Weights of a small mixture-of-experts language model, trained from scratch on English Wikipedia.
Experts: 192 experts in each of 6 layers, 64 GeGLU neurons an expert, a softmax router, a shared expert of 64 neurons.
Below are experts of layer 5 (counted from 0) of a mixture-of-experts language model. Rows are named router (the router's row for the expert), gate (a neuron's input weights, with its number), up (a neuron's input weights, with its number), down (a neuron's output weights, with its number) and show model dimensions 0-191. Each number is 128 + 32 x the weight over its row's rms, rounded and kept within 0 to 255. Numbers have three digits each.
After each expert's rows: a language model's description of what the expert responds to. This comes from a sample of Wikipedia text that the model never trained on.

# expert 0
router:131108109118143185159154078152129104113137099103128107142091147130173140110132121157137073147091174126126065164130166143080105091183088133093112128072108054078161107171164120084135143144086153135114091147098155146139072159125115083102183148112146065123149128175118180107156151083133150168150114209191178072099075149096101125095090145116117140087077115114162181124095130143129158139129125155181141164128110084089159123088063109095059104113223115112124131108145077117122153101132130143175166146110049147104158161116088167139121161121133152114149085133091163114120142090092177148
gate4:100067190196125172121117097175085116099097164117169107126110167141123155112182122140092127144190155130107128109151111098211112166147081137138136114088208160091118117067178161107076076069148214145142127091134141131091177151169116114096104114107106100109140072104144194137067130122113105156106092132138115055135153149134187144148099144165131155152111145159138138168137149170126066127128148116152103101130162051110110123142158115125141162155125104130128165143148112078063159093171185117146135185097174105158105148177135127149123125074185126126115166109095107072125112162151149107
up4:187174072044121088146202133119199164141172108136102142100153126112143135109088084150157132116094153139138105142143132145083122092156154116104095187176120122173151110180066124118158120108113059091094134135149115098163116096115111142131175156154142129122132133152149087175133115116117142081148134099166154172176137083106119119136169141152125102109154129114153152069155121113162179158142113121112179158134164217138148105136105129133130125145167214124040086160116140183165099139058055070136127119113094173105132130065135169128133137184104125122144079121124191187112110097107112129
down4:105149157144084157149144074123137137130108071129141090216139135175128133148114115073096108179143087115116123104074127165117158166082142131136115096090144161096060147105162087139169148113121128140197166148113133162075160097081136119098080123131126122148172094119137196183108135050122093138125163166155116147104139158107081055129115123091183094145108189141154129159126176171136162107103163145121186098104141129108135070188163100132123146167126139151121115126124137163100018057147097160066126084121153138103141137135154132087162181082107079167135118105129146104158079118136086116
Conjunctions joining words or clauses in running prose, mostly and, also or, but, nor, ampersand, as in reading and writing.

# expert 9
router:134058085160225133162165117145134192096138090076098149145092052187170125148157078179103086151104134134113093158115142047067106142143063146167127187132130085120152118120112087096136142171158137112136094140095153104182108100089145125161111147137112096102110117093131121189127134140148114132117148092173108130102152148105087109099091131124052156129064097100160135090123195153143148163128115099105156109179100099070126078145110115185066138113121110067085166067108097102121176129143142115145162086068165124110135131157132121111148172142145122135108069138110113150108146094121167152
gate0:115112143115123186139201107140173125175143118080126193102147131182104163140148181119075036141152166188176135157102147066165091094058108116076128075122049191093162159098110085137129104137154143110159134080173069098119142174094089158033138132120130128129144106126116094128131065154085107149130137092128148132146102159093128107170143125092111128111105090110134145113111178064138181116132096113106155191125082128091150074171108121124103112171088140111091084150110099092131142120173124130123157095105161117123114057135171142090135084099119126139103098139104129136128130185130140155
up0:141145128133153114140126159127088143063147147149127022130105146101134100095107071107211208143098091069101136140170119191023161174175138127183108180155161088144118089189103177100135138123099089170077118168136169117132108110187152065169107136153114135122095140114142162137153177130175150142105123157137111125094126130135157153090101128165171126151133172146149101118167109173122097161138148150146116106119174132159062156074153141108159106064137123170177106114159154152144121114106112113136078191098128120107119223115135085137117165135121123098145125108131141105076126109126103123
down0:108121121160072171094117151094117111111088126139145149133159098087171147099151145124150137077145082154131127138123104155131059204148087192126121161125122104129184112134065134128128082171135110125139142119070145105169116132092110106108140099102145160093121110155134159156197155113165174104122073106179164144105170117078105201133184159100147131156130146155145160178057123140142151124133080157164154108105167124132144083175061147180128043114112167124139110116103174084163168116120174136159075191128137147109052149160105113144090134099162198150128062101102163142108091093163104144
Verbs and nouns of moving, dying and living, such as moved, died, immigrated, housing, trade, plus 'g' pieces inside words.

# expert 25
router:093145082159181178148148092136117101111118112102111128162115134127164132073189084141115121193114146089129056192124119107124109066199087121086103118098100126096174126142118128114127152131111214146106075130118153180173087178116145106048182143087131077076165145141125174125144174117125129201160162136187180087071084166086151108102066134111112097136177113106139158140148166176139117136129095159153125175142061138118140070116116100125070092095189094141118140159170122108140137087103124120159133152120080072105125141137121125160161144120162100148139115112143141131095077106107149147
gate4:086146156163130073177105143079097199089105197155152089097141158081164132157190098083105156132110159165146119070067127058116094062124173129096168128105202184120112150164132146121206091158084144092149127122107108119143099150141200146138155135100116085127121160102138126093139105087122119155079186114101130150111106111126145143125107125095218125154118142126128169071129111104097184178139186130093146142135151168090100103167125099157133125127088137139114114065103100129154094149102111111133116125100125100112125113142141106130090129171177119089137150091089084117134237110101094135
up4:125113091084143177087172141192151063150155062083116163171104101168120130088082129131132102081133094110131133214186150159141153187138080144164117167141036030144124082124135106133047181140144135149113176148118163154148128105127071120147103115158148164121130103136121156143097132147125136112175091142145127091118145136126126107104137134188064138095146121124140092139122138182183076081139094151178142102119127091130195168084103133098100111125187133106115136169131137109111157109183127157153159121113147154154141110120138149118141139075095119135176119186174152150128046136180144155
down4:093109162110132113096100133133111120121129120160139114102084124171155101137132040138087127191088157130136119122113114180089199135194112158145139058124109114056087132128108071096052136152119099159143171132145120138165081158145090104171135093175086126084082056134151183098134132174132189130139146123076125128185107111135050085117151161087141094128139167124134086128097143180093061112176117099149120099132140156139120099142088123153167068114085172096100095106112140127173061114135101125143101165135121117185107145155123104098161157114095173084155134141147118117215130116130104174
The conjunction and, plus &, or, et, i, y and und, joining names in firm names, author pairs and lists, e.g. Routledge & Sons.

# expert 51
router:084112140190144162110171088137075113138114101147114058086102127191192164126182121090132142139154159136101099136118115105138155111153150146109106131119139085175145112134164133075096154111129144135131080133077100174212110126090123137117174146135124133128114076138115182160154135027120149138138130167159116146129104120051104109103132168165101107128148097107138129090139137111203159153094168116115181089140104086098096140101108100173121172150166172148087072147081074082071149113149124139138134164128153168100177214152149183181082134137132122188135077170131142138098138113147183146
gate0:173119130109152181133128126137105091137147146175172146103105066163107084150145127174110121102061097218059079179149132108150165103160149128070130198139114100211089120146092101123066120078116155159145129117084168148111151101083115138129160160180085089111168158092151142191148142143131121107110172227069127140142133139148120127154148144163158137133108097095127099090101120128130168110113130127140150113100138093069114164145147137162120201105163166105131103174111131094136213139107136124154167141099147141137054145172142115180155113070177177112136147142122137133118079153093134115
up0:124148134135120179163116151136129066109115132114151061122095109114184189130134161091129069141137150134137192095115147171198144146142088104183112087158102160124159086072144124122151168133145084198164111159166063104105144055213155133126135086107109141111093184129118166129125094085143116129124100122063158136089147098085203147146152124096143121102173161059153101106119164128139127166167158140100089057133150131152145078120106109089122135136122168102101132121147145084078131151056200112140141115137139175096135088153096160147166145135157160083171117180091138108106116126105184146
down0:150103103073106137112164162171102143147149105122134106129132076122143144119149238118140152091129123134115109139105115090166126148108101171097052138113136156150130133159189127088104094127128104122102112126113105070075137073167126097108132052102120178119156140147132104211169094101116189144154126135166113175145102065074112123134149101142191150122148071118138114124092186129134190219152154168158114070113127178123127155087065142133135131168140103159151090093152186101170124140134145160100157146136068184108111116111082157155181142113128108100175149176154070133106178111107150131
Word pieces continuing a prefix or word start, such as inc-or-rect, trans-c-ripts, dest-, det-, dec-, within formal prose.

# expert 29
router:126122115184151138126151104137159189113186113061066136142191097123160145112143098155151108180097140096118107169106087110094117115156078127109147126123083135104173081152112107096128136141152187142128092119133121180141125168141128109155169214056164068118096117139131161133136115138134094163128118147154141109114104108089154133112104122106110135136109155143116164124199160133169134142185168132189197158134118146145182133084107094123113160109141115136124087201215126078127108113120101095161117148126111123111153110200143129164160226136144165140108070166176114195084089132060164114
gate0:166113105113089210131114127107127159095162189114137100098135201115124079118129127119057074131136174121138122120110110135102168047160092099110120109159073092113100088100116128091123124139169175112111143103110152092146112095167028088122132139136122152066158163062158123134138172154149137073137188163130136159129105108114163118135120133111148151090074111159107143175163089181071156140171093168137193081076130119148135160139115130101170082153179115179118099146102140074049189113130072092147144102076121147112137113084105104120096134124075149107118175102108155150132105159139115142
up0:134087109091131158130115171100100175100151140124152150102155193147134078169143113114089077106145150104148119135053165128117170077160091117137116102162042142123108113126139128107101135220155144143118167086108101070152156097161103065117098100087149131072165166089196136120145170194087117107141150125104106176126097119078134162135113143092104107092115125181127112171166143156126111081154102149114153094076118127126068155178117141123161143132155111139103116075079143097103204140133092050131182083076120137138189125080145153093143131101122148103086179110092157134098109116186106125
down0:143188122161054155118128155076075118113124102154113077135148084091135114114080125126167132163127150122118115077179075104082102143135092157060138080144139055100137130145115107129156065093122128140138145152129156135128053079173139104214122072079141095171135161131144106135150127102122176128145138130150129172139127120148117132053150150111181089131138144063165128069172082105123146090139178170145156075101118113086127100138085125096143115176156205209138126168165190114147191137108132075132125091111111195145137088131120100065119120119082143127127123149131145124157103124102117096
Four-digit year numbers in dates, citations and tables, mostly after a day and month or in parentheses, such as 1984, 2019.

# expert 13
router:063067159132108136113133145187128137112145122112171173167120125176164178077119063150143166135130151158104085112101104108097128102196143169124124139096093134113157081131069072132097126149122144146126101159105140148108127148077136060163140193117114093084072115125133210167195148126132145173125139134113147069106079162118116088106140124107118147174107096087161147133170168155132154160140152116114146153145118113094160068128132098111077149088141158084115095122166131121098152083101101113132099153118088085059164141134124145142159188088190054113131126141080118166079119101096222123
gate0:118186115125104156125139179161168082144162140087112101114155083119189167130138117157144212127172149149089133093076109123130117140189189093170097133069106158109163081172087132097154113132160085120099132094156164097164132173135122169107118124112151101073133087153157150185115131116118138151149076112131158074148056137153070062163138121097057115084163137102091149104158121122159128123155112161137107199113096130097096096099082168122054089107119136146135075086114099137127117125126107109050073105153120105120135077141162153201190123129150122116115143099137107087089090112095113111
up0:156081089134188112159113121092101167097086109107102115095110187137091077153116125124144038113141168109191168144121152159139128093063094130118152146170157114110091152052164135149142190160069139157092117157112103122097143084134114121151103116170105098158156123069127128043173127135160116088124169161153132172116156091125155164112123147166129146172093159141161121125123149145143162113111119101076141053159124156141193116107129113138205132169161117087141176170135165091131152122118176107191147147114141123155130165113095112077061149119111095153147093180090175153156147215133128130
down0:169143127103164136135055102084109158157141168079087145185147107135112076098128119076175150113098096148125097121054106121134168124097151192185157135128110130158153166157096140121149117140082138102092165134137122164157156140129096206130155198142067099112135166135095219151136139106119150164116076152153122126101088162176089132136125149158139100089124154106158059122152149090184114137065129123134074139144163112143135179122120139134106145078123167014134176133169120152111114142142083120133063115081131098198082151097122128137140089110160123180190136150106147115143122138130103086
Symbol and odd-character tokens: LaTeX backslashes in math formulas, percent signs, degree and minute/second marks in coordinates, CJK bytes, initials.

# expert 26
router:091126033129161161131118137160095165101218125118062120145131148189151110123134066167065121164126203157101047162153145107125107107155103147128079182136099118154145067123133111114135139110136138149138097152109078145136125150096113107105143114140121111115110120146191166122164130148145101136122175147165137060062137154087083134080146102082155180121089135139143142140143155178158135137110146170094164157119089090125124052065122130123123161109118140095062149135165110079119146090089099158153127156116133115081148156170129202178105145133171091127164125160151084194086126133135180103
gate1:103119185134186097128142159084078102108143145124128169140129194160129154147082132117170171172082137120098145123159185208118104152167138123112141124148138132122153100099069133172173104175118104140141084106099101048168122159144122148118119181094129135119144158207094126124089180132140119126103075152167151080133089123159146124131129185110109133122157140109130116111130146088133121125164153155098125106135149093142096052100120068111152179145148158149045129073111184183130134094098123122122117101158149178102145076117086095046075188116116095150168120065131213102119108111122164110
up1:144163096086130145131148183138130148135089127128129123159089091106102088102157098104093124138130124182095096142090123084216146158136138158068162134095132112135146139158142066148138121133104189110119099186147160145158118145141083084169112161139088071165159123082156146123115152104138124191117175134138132133082132178039143093072091026173128127204143104117110202130172118116133061123166146114118170170128106104130112149144148107100125099124097111072128158114106170126153049137175105144204168148093129100117156142133141115140103102088170094133130141155138092153207148139096095112
down1:158098127086103121125106166111196141113112159094178146092165102128150159130137087106179106116126112097097156156089144118140199134090101126200140140096103093133174153168148127098074120150069133085132147099090087130141158111121147097157183137135080114123195133085103139071150104099112123120150153137163130178178119157147146170082113172163150158133076116147077154074090122123128174113149089134189098140123205089123093120120178087192133083128205115153160064093121099113107185155072123124117127132093136136085154071143103132118162129106150114108129147035132061102136127104144097172
Single capital letters or short capital pieces inside acronyms, codes and initials, such as F.B.I., U.S., UPCUSA, △DEF.

# expert 46
router:064169122124110231156137119127125154116104132108122152114168128171119132113153108123192108155120122154124099221129146119126122119128138161103151195094122135124153153146137081135093192175122150136214058146154115146170128152085156115132175153091171160134096084128171157140150193108106127132138110100126101123139083161126143090096096111081064124165072093122144158123220231136153195175149114174131128146183118080132140123120100128152110074121128079186103133144124095106105153120133155136135218134092094117114162128159129148107123184108129146159147133121121099169129124142181140104
gate0:143144140182169190118141166121059148123115170148145115122109128087086136112135112134124107037100140144126088120156088134113096139131175135128138130102145104161172160119120043129151170151151100138074107160125097151128141200070137119149127183162132173175146122120128101143106151178112117192148105083153114147115099154125147101141165128128120180119126144117117161023106145118120109127034176179153107138113173079161140107133131102104132129107107103147126169113164214107174121117096159105089157145139143059133222163108144143076146118075164112203159154169176120125135094125102109115
up0:126113139146152192137126160116056151073135168152123153099085127085123125132109128137101075065106061166093109138177053111154078143115182176158088103118160072172148164122131111134098144143092169102131098107166124134113119139130062148154143153155176190146139088107095133117147156173113098171131128119133059135121120150111165084108148121148153165119107173111120120084165097123131154127079157144180095080125167055205117125111095120118142144105119130151116137100116214146157099109084156094102112164185158086115203152111096145084141112126134129212149143163157146091108112136122097052
down0:119180089122170146162101135138091067082104105083151146165156071163134129144120108083082185114073124140100133149119039179135093123104143093142073138131095116168134144129074160165146177159144080122119172150126090119132103168103130100188111149114108125092180113148165169137149113141122109120101129076136139122139119149146123116176149125122181115127101130132168127104158073133106117140125181116177100102121136190157105148190148159118085115140183143143069093205215166104129109160097128087168081153161099111146146080036083073081156149129159133107129125085154103086133081112179107134
First pieces of longer words after a space, like ne(gotiate), dec, adm, ass(imilated), ec(onomist), mostly verbs and nouns following to, and, of.

# expert 19
router:124078115165152189122179085167077143115111066137123113097156125188135139112126098109114093127092192083128129163091088093085056112160128148176115210134109106134144151146133111143106128144150159104179123144080087185153100157140111121132130118124174124120151110128138160170192123119085096173146108151112147143132116173115104069067098103137133175143093050105108158119177131147190218133113154186108135161105115123124130110072105133153089110110159121108091147107122135103071125107166122149115143168091153121123126224161115120077123138086158124151149101157120106181047162078157102091
gate4:109077146091119096108101127141128143133152102154122038087102114137122216082178121106110181129165163123145155107078127112106179098160203131167160105178134162133151118103144107143122128134080125095136114161140115174122106122134110127119096146094139120140134132186101114126182153060209163218162057095104146104159162111113147151115129131109122127165121121136123206117134170097128082131125083092171110181145154131126089195143127121192125172144180147159120110218114148163139142123132171138163136127104102134130096173149134112096169145184146109180053146142124189156149168155103106107
up4:105085127071112111116107101111131137121153105182095060059093111118108194087180120129081200110173155131124134142070116110094189099145186127123119098163132153112142106132145101161135120134083134089151116163133104162118089143118103125099113122119128146162139133176099108136186161086174184224164052093083131088146171118132132174114121118082144127182126133146136185109116185125132084116119128105178112186129157149122079180122103131191132188130156151162128102202128151174171159131135156156168122130091113137136099161131134139113153112158149072192092148152129189154151154159077093139
down4:130132088185158153135166158121112113122112147096178147148160124109112128064147158161113116155133150068157172112131147046120162112186167178117146145098122112191159170067125120201135074194128101142168114124137133130143144167168119092153165117114178132155119154192093161111156124189108094103131116147155121088106094152149177130177096180114104099072172076141158154140079150157140124098122172090084136099123163087163160132144204105151086103112150194141096140115105147194116132122082115175131125128143103064089157080140127118180124179118170161122134138104122172089090126122075071119
Numbers and short codes opening table rows or numbered list items, such as track numbers, ranks, minor-planet IDs, and the headers Pos and No.

# expert 32
router:122128111122137161167144128113105146102158118096091115164119106137144105107119116157102083105154113168059086136061095149147083124150098116102155183130099071097163125168097114108094158120162180108159096150133115149153145146098128151115123240128091089140149129139145149147148160130123107129132128134093190069117112105116167138098100130143088094097112103153163170067151142145158131162178176159141201161178143092079155089053098065120116134120167150155089108195102131071110136062091148128099158128121081094129215141146157125119159202137143138146110078180116114171101197113113127095
gate0:142091042063126125163064163130145112089136112091157110148093157085143087174136098126131133110097082134101073121154109146101147135193140096134089159054178155135151059112170140095126163129116145158106129141145168149087088148082159127146162080150164083116137117042128137104153121119088140116173159150180109170135106145138119095164068120131167158129140154130168145172152085151085138119083137104110106139102160178130131066113049133137126123136139228093149139165152117092114139113116096172123122179079121141130157112142177172165102148096144143096100120117190094100103076078106170098
up0:138071035098107128119038173165133079091132117092121147116119200092151094150064128093105162117110129131122085164163141127091156150156112093162122143100132131169170085104187110131150127139130127161096127139132143129112108135117162133155129089158162146107135124000155118108136107159093143084158159181180148132118122142176134066170104099121163140131136134111155096148120091119102180109057140120095112146119143176126138042133078124103162137138149205115154124136141141099144117114143098096102095164088105135160116112100152191140097110120189137091088102132138077117143067121110157113
down0:143136112204120103147073062122104174129120167090146096155213143142135033114165147107152129139102101153104113116150187163109131109070139140102180186145113078151123091146174138166088137157132155161109157122073092175153145148125145082063119149140144155116102096122088079153122115147121158117116102125145163105160190086118124115215130098158144175127129134088176146124109076101139119129090111097172138151107088117160103085144098085131118148141074128116111107121136152122110166094168122120072100136083126076187085151092165104080161149077142065118131200190108131136100130170136153165
Closing parentheses and brackets, mostly after birth–death dates or table figures, and is/was right after them.

# expert 30
router:127129024138134135108136149080079111093133122101108141159173159119133170116115085146154106160115245103089107157126114128118068107131084140132099187109113105136132122116104131115102114148152124134093106125042143146152115102115175116102171130109148084108084112130206120115139153078158159126113206133156172153094143158124130155097064098145140084126091128134154128110113155123112164142158106142137159207195096133136237083172108117197083105092153108187109115145152092119116098150098154132119163099112114083105178120143129150096142143085142054138119090134106135170129097080126149155
gate0:132169091196044153111124186091064167139126087133088151120119148146097126123113089047117106090128163203129105141178116156118103178125116184113115141149146086187133129134143129101082161136171111162141130142134152145114179142092158115136101099110163118098050063132136065128122143143105143111143185111108163160133125155111160115118114191149132187131105106128160113105149102108140157156178061124153151129216157045158096103121100156143129138138108164141094145111191078155144148169088107158113103135162120131074121123185154159153121139084085188084118160131119136097173110113159073136
up0:109071129098163113163154135122084176139075110114152111090153083116130115170158205139185120108072115099103154030065139135082160124050121119155139098155116108139101127138133107137144121121130150091117098125164125191143131109125102137141155126159112141145156180116128128119122137067136110133122063081155080168100090149164081142185176111123119077123135185090120099083168115191183176110106102123152122142126095172157151185176123174165153115124125083113120105137096126143084163039106102126144176044190149139134139159164142128078159141148169128113102155165158114144113097163152168154
down0:123114129085129135143195094066131134161086118145117158106149130117133134139122134088094131090106122098182088152103058127133133125145096089076098129112095091112181121083093091132153143157114146122108126089094199092060023095117105178128076134166132172115103178128136076179113142072103098139120157128154149201108136095085149132199149162103068085110168183143123141076109087140124132162110136133127164153170074176103155162202049125093129120105136160134091119098136135137111154083063094098130147132161078114124153154171138126128144132095110115179173163167141103129139167099143131158
Final pieces of surnames and place names, often German or foreign, such as Knox, Böhmer, Köppen, Grosjean, Cooray.

# expert 41
router:139083164133142154133153116111139170136171078103071109151151123192131114152157104144131107135081139159101102158133112135079109095130135179151100150118156116099181114178110108114137132131128146155116060206112057169149102133118228144052169186155104072083095121178113164165190127144134105143167150128107126113082124171080119151134141133096138158127089117108197141122104141141191136115122112150153139152143130112100114071115113125131095179136135133154106120117109118121042146091157107107126165170069143149127173112124128137102133163162176098165162108154142079165067118181035166078
gate4:108118112172112179126151123127111077103116100071026149120125180112157107092123139086147106111188082143139107118134144168145099084123155105119073120145129120094089125161093130135139165080117139149067164142105141106097115063143127114148136125103090114122156150126117140119130136124135121110155176084139050164142122197095068054138107129089188150103140173126171105078144119117118092115130159123167124074115153133083135093169127225104077124084097140149110104118057142099114139146088124127146145166099130092107182108114120077188121215178167153180153088173086121146153105109120107176
up4:114148106109121141136140119145119080125119123099025128135134194108123139083142117112170155113185076104134083104129109172166109098150130107101113101158098159103119191153143162167121146102133195188105167099134162090105141138114163108157129108080066159156189133152123149142150162099138105112132151057118058178109109168113107068148103128066153124119194122152162132132151080122136110115129132083133140125147110144100131110174162174124047113052110132129137098126038112119103115114114114129095175143112130127116172094076136094166107164185191118156155116196089068135138150089132124193
down4:157122128171081157106127182115193045130087114105108134091147126201098119137088121140066146124162145077155164166142128113123080134119102061176132136135113086176135126154080116116125114164106173103087206139128098132078182112137152127136079096065064106197116166131114153127092153109119099145112178141084169147168149097130150189159162136142198109115087141115115103107145111120153140160135159095179133142178148078152108164140181148144127127160172160176109083122102147097097095146161055138116150130082134087093127107097160134148177160134092121157108157151173129113133064144112160189
Abstract, legal or technical nouns after the or a, especially law names and processes, such as Act, process, disease, project, research.

# expert 28
router:120149160145233176151203130133119154124155086127086152155150135156190115164178136113139107107115151112119104191115162092086087085168042107138129129110123092084132111161078115078107128134163140100153121106098145134171054152065115113129134136106085114151076104159183125109189092122205137145119143113156155145110057127119114128109105101117097066079120102115215142128159177139121170104157143111139155145164082109100197101095121115148137102146157107160127113132104104109095124095105076188140113111082139101101078144180167114133188145103165097106156112136143129100124191102130143122
gate0:127091155156159145103141148087141151165120104086134122144122105127157129106167084147093157080144092179114116122098173085131127166077152134187099128124158153115152131139149130108095126180179178162115129108148102114118087191141160129100080102179134134081108186095087177028176127153137110119123102024079084130110074146133063060137188108112087093105098116147115107152093126092157095134137158168103182160158157124097105153151125134188082092125209107132081132132113137149139124072192091137155142114099138112068095111106127135167164109107122078124109079139158092096113096138124156151
up0:152145110151114095103180099111098134091147120204118173114140088102134090095115139143122160147125137045059147140094139067131099118153167119100147106083139148087184084122097071130126083104143080115161161118091149116142134146069090098133094116106086109170115152135116211158147116120193174140130109146108131216140159159142142059149170141154120163071167157125137173111126170122094147098110165173116114187152064139092045099156111099124141154141109150154148099182143143152124118169094145124093117142154166131143122143189109185048116150142074140132135174116140091139159146088088146157
down0:081108112112122106108094103121135129110093130096102147136182144113161127168101148082101057146168075109133147104140120116135114154145057118087139115193132139135112180137077068115153114104091178124125116177155158096097122059120089114132160209157150106155107116208181138117109110153248104145128153127138148080077189179151175110177094114108153140128095122141132094157141125095178134103171144148117105127130089148162124078100117143079091128057073154093092124096108102131111165132082129119101136060173095155126099129163107094143196121151091157137090128136123163184100113137092105129
The -ing ending and other verb forms in biographies, like playing, taking, having, writing, attended, Succeeded, often after he.

# expert 48
router:124124116146128166172127118138125130125135072108109071196090102190146141151152082136175107197102125085076088163107146117120099073168066165118170154043110117087155126147114100120124157095129143161122087135098053167127109159092179126113117167083135101109125111137111214125126191128144114179165187131178152109093126147115110146123041086143100104135116129100139160075141097123117130145115101148153135124181100113136176099106099117152076092106167091128135122172112087032082151077092105116180112138145064099085155115139152107139133160130187126159168086128143127163099113113134110147
gate0:128191107108160155083087158176165114080120115071172134146149110118161051082138059115150063108150159119110096165127190186087107116153147150128157177159081140114139107161089096138148147109159140191073113118088094048172119112182169163144129145092093137190093170091155153163115125094118134106137118134092196120132101133133190130098156182139145103129147137121113098101074179154125070160118183086074130151110133145101122150080165136133123096098113164150142160132130105096095164103113192115117149091128197137119118075163099133156131115111177127151104124113161106120181100107128101066
up0:146137121161075193132160122118031086143132116101131138134104164077074168154070217126131128077167108158102149099205123122159122116091101120147110110141097127118118179127141210159139158146175124146099190093118112112130129117102119167103097146062088156129124142110120086128164152139132114099139119117114148162130125093097162135152117167131069128097075078152057158183148156138104128096151090133102116129178140051106089157152158151078144157171144096132112108133141107088165042131135105152108085144110126138185072142066123157116139079174098149150165120126110187094091109149153119157
down0:138102167141160098118111143111193118116151141110160078120158117173157136102130115203082093123056136137178075144101151195086181140130132127176143201114131102134089130148099108075116145163088140120116088148099167140121117133126133105149156162140166145157169129157092121165081076140122122146128096083158078147118101196133160110138065141223132128158151180158135160038109136190133106177070116111071108103157089176167161124118129141160095107118141173089156131112166148135124146175113148132189119094159155119020171138102080131162104124104135115117097102128129107118165132126111099148
Commas in prose and titles, especially between a place and its region, as in Black Rock, Arizona or Sunderland, Tyne and Wear.

# expert 12
router:114169105147124134144137122129113200070074102079108079153149147194179113113108120142154110176126146063066116118114144116135092108109128130129099132107116119158125083148141075120154183141095173157099090101106097165177021086084141127137111136150153066106135087111146113062146169094174101113122178166149129099112134139187101066059066152145115130132097137110167134126155144119097151141121138251106138186134077100122123107085111085186092098104184098183101152115103113115120127114108095180135139116135121126104119124160147174103140145165117094125170132131057131116111118130134150098
gate0:082142114165101187104154147072097144125159101116127175122035100141084156091043182152143158111168185138115160126134123102163080073144198145103055045134154128129138120081144095072141127127141101169118133117130121173138103092121127110167133134136085143067141083148164131119097129152105115192106142140098129151146128133110115078140106100137050179134120068184150098100106136129136104116129143119137101112140109174128102123150210172144119103146081104116142192116129143128141089091086128179179156140155087155102114154176131138087124181093104160110197116170135090134078119122165099102
up0:152126182113157079157132117160150119158116183124125102135143157118182098075176070151183093132101103121167099125135154120093157200163044127160170192135121121129124118181115186163141109130140135083140101133106127072114127171125081134122125090112177101150134163098123127181172095094153151121167127116148110118115147148150162131096128138133160135131146199102149125140130129093142186153111124091157185129087173099117168096104038133126118118096188137180110112141111143158167160140108100071124062138122175074175169119092170091178157074152141115155057123069107139149161160144070170105
down0:159115158225109123069162079126193112161145139108143132139114132148150120111141147208118090156160156188103116104176121135175102140131151157128105116130097162091123130181092206131093142177117114162147098106108117134131105208137067149134115122139074035150086181113121120121105148100080114094140086144086105092155124171148077114139096140111132170161099123104134147099128111129118137112142145159089128057096095170152109123132095135097077114069170147122086126174151108200178173166120153102150115137131091173123079126120119173067140140172183153086081116110085181131092116105164117129
Inner word pieces like ch, ow, sh, and title-initial words like Low, Great, Fin, often in song and album listings.

# expert 2
router:095075141095135173103136136152107170137170137063128168095071132129186144150117114138130127193160140139112104148102135143087100050168110099164118129113118071170145080140162085102155139160120158120126103153116131120130116150113109156103107132127050118092126098142151149098180132061116128157088114149131138131072098164043092118159081163126109103134099093116132178096168127128152196112167131109149178188147106120085186104162107101144080177117160140135123163172167130073060101085097195134154116139153188097116164186135129171096158189117156058116104080137158160144109139150150155113
gate4:094092164132123102114122100134129179103121122205187068104139146118121149133138117134067141143127131082094140107120101118089109155135156112148133104084174099107193126138144131156110153078122114114128120096147124157154087167128154146139142129169138201156053174086227133137124153173166207141136122131138120087102178145113099139187139097128172112184064090123105139160183179167121132095126146101149077115099067099119128147114102101135125145124078168160110202089166099132135122115110136180153109103136109137093120089117164159011159126117150124170161096096106166131058126106080140129
up4:171160100118139168135118126139141044167113150081066180145140124152153132118088125102182103157100138169150110176154146146154140091108135100133100136161063154153072136107142105122120140164158158136084171160157114115143108115117107124123151106100138087101210134143069155108115069077094032122123096125099165190152063102133148142079100168118094135097168147093157154143067067114133098124105124207120153162163170160146167110112136134133119104149180090127154077150111155104131085153130098079129123163136135107145123152128101091247127135172134141111097161150131086131203131136159122163
down4:113180127208112089114181137121099135142145058136191185129142121178181214192123068122103140144082073105133173139127082109126092090087104142095126130097064107187157147176133172122143159102135136114158110163064143118133154125127133108160124091084145123109173139142079172115133211162074046136102131113142074117138107122127098156187110096098141119177153125185171117099150143137140149140129114114139153104139133099185125146090162138153113040115080103162139154084104099156152154113097131087144173177129155088140107155109163120177132155153173152128117148149114127153102086131117102159
Hyphens, especially in table rules and chemical names, plus syllables like hy in methyl and adjectives like new, strong, based.

# expert 61
router:139152111140148201104144067174123123097144091110130101151113151102149122128146127147087121074113127103047127211128111159155109064166074099123125133120115126105155118141100078134091167154133190141136106146106140126144072121096110091145155125146141118132157120092160142108137164128168159184151110115196166097116120136067117059147067146116127147055123147184171195090158138158095156102116144142200147203145090122061158095102117110157103111109143126194132115156112093089081139068102108166174140168122114120104152176116114183122146144080122088158083133142118119137090187158187118102
gate0:123110180100170131134130156119079133117120124121149114150101078143169095118154159194093160112095130142186121149159128101157116157059138175121121103112168071100165111088139109152118145132170176107077136095089173118112077108192117169120137134117164106112138203156163154152239161147157074160092099122088179146096121111095107103123141098141152174145119139132152122203127132059133130132143143199106140067135143133112231073056141116136125117099176183136076114084125108145124127113109101132157171099141103142138145158123180137133148116112065162196101176128111136154100117130136103111
up0:152112134098131181102102121089159107131116136157100138122127106112173113089175157173103191105111118146127146147091100090141146105086114137087113115113159070084140125079177047116113187143117146109108135158097176110107110107193141146088081123138146082122119182153152121136214134177094103120126113138084152121069160080092108117173136136078157158159128122123108102156166124086102148138142153200118096108121099155088195125019072078129101069097131137130107114050119139122118150086113129109156158123124045167134102165138155123127100114160064144122087149082109115139123165183116094090
down0:170072114128193173122150148129149141138104140158145134151075143100165172114097136161117126134141086147110142131129151091055141106151120083141179121150178139135181106133188189109071149131157110157103148093124121098117110156156065144113129130111143153139147170085120155119163148168160110126087097114141187190155117170127171125114105142100109140144097168139088150178071211158108111066100120114099084131150174147156063137092087192125120144110199127089128108171114117193197082142128152097116102109126058069156123127170063134090117142120078159137119167115134136131169115082139054132
Mid-word pieces after hyphens or apostrophes, especially t in hat-tricks, eighty-two and can't, plus sh and similar consonant-cluster starts.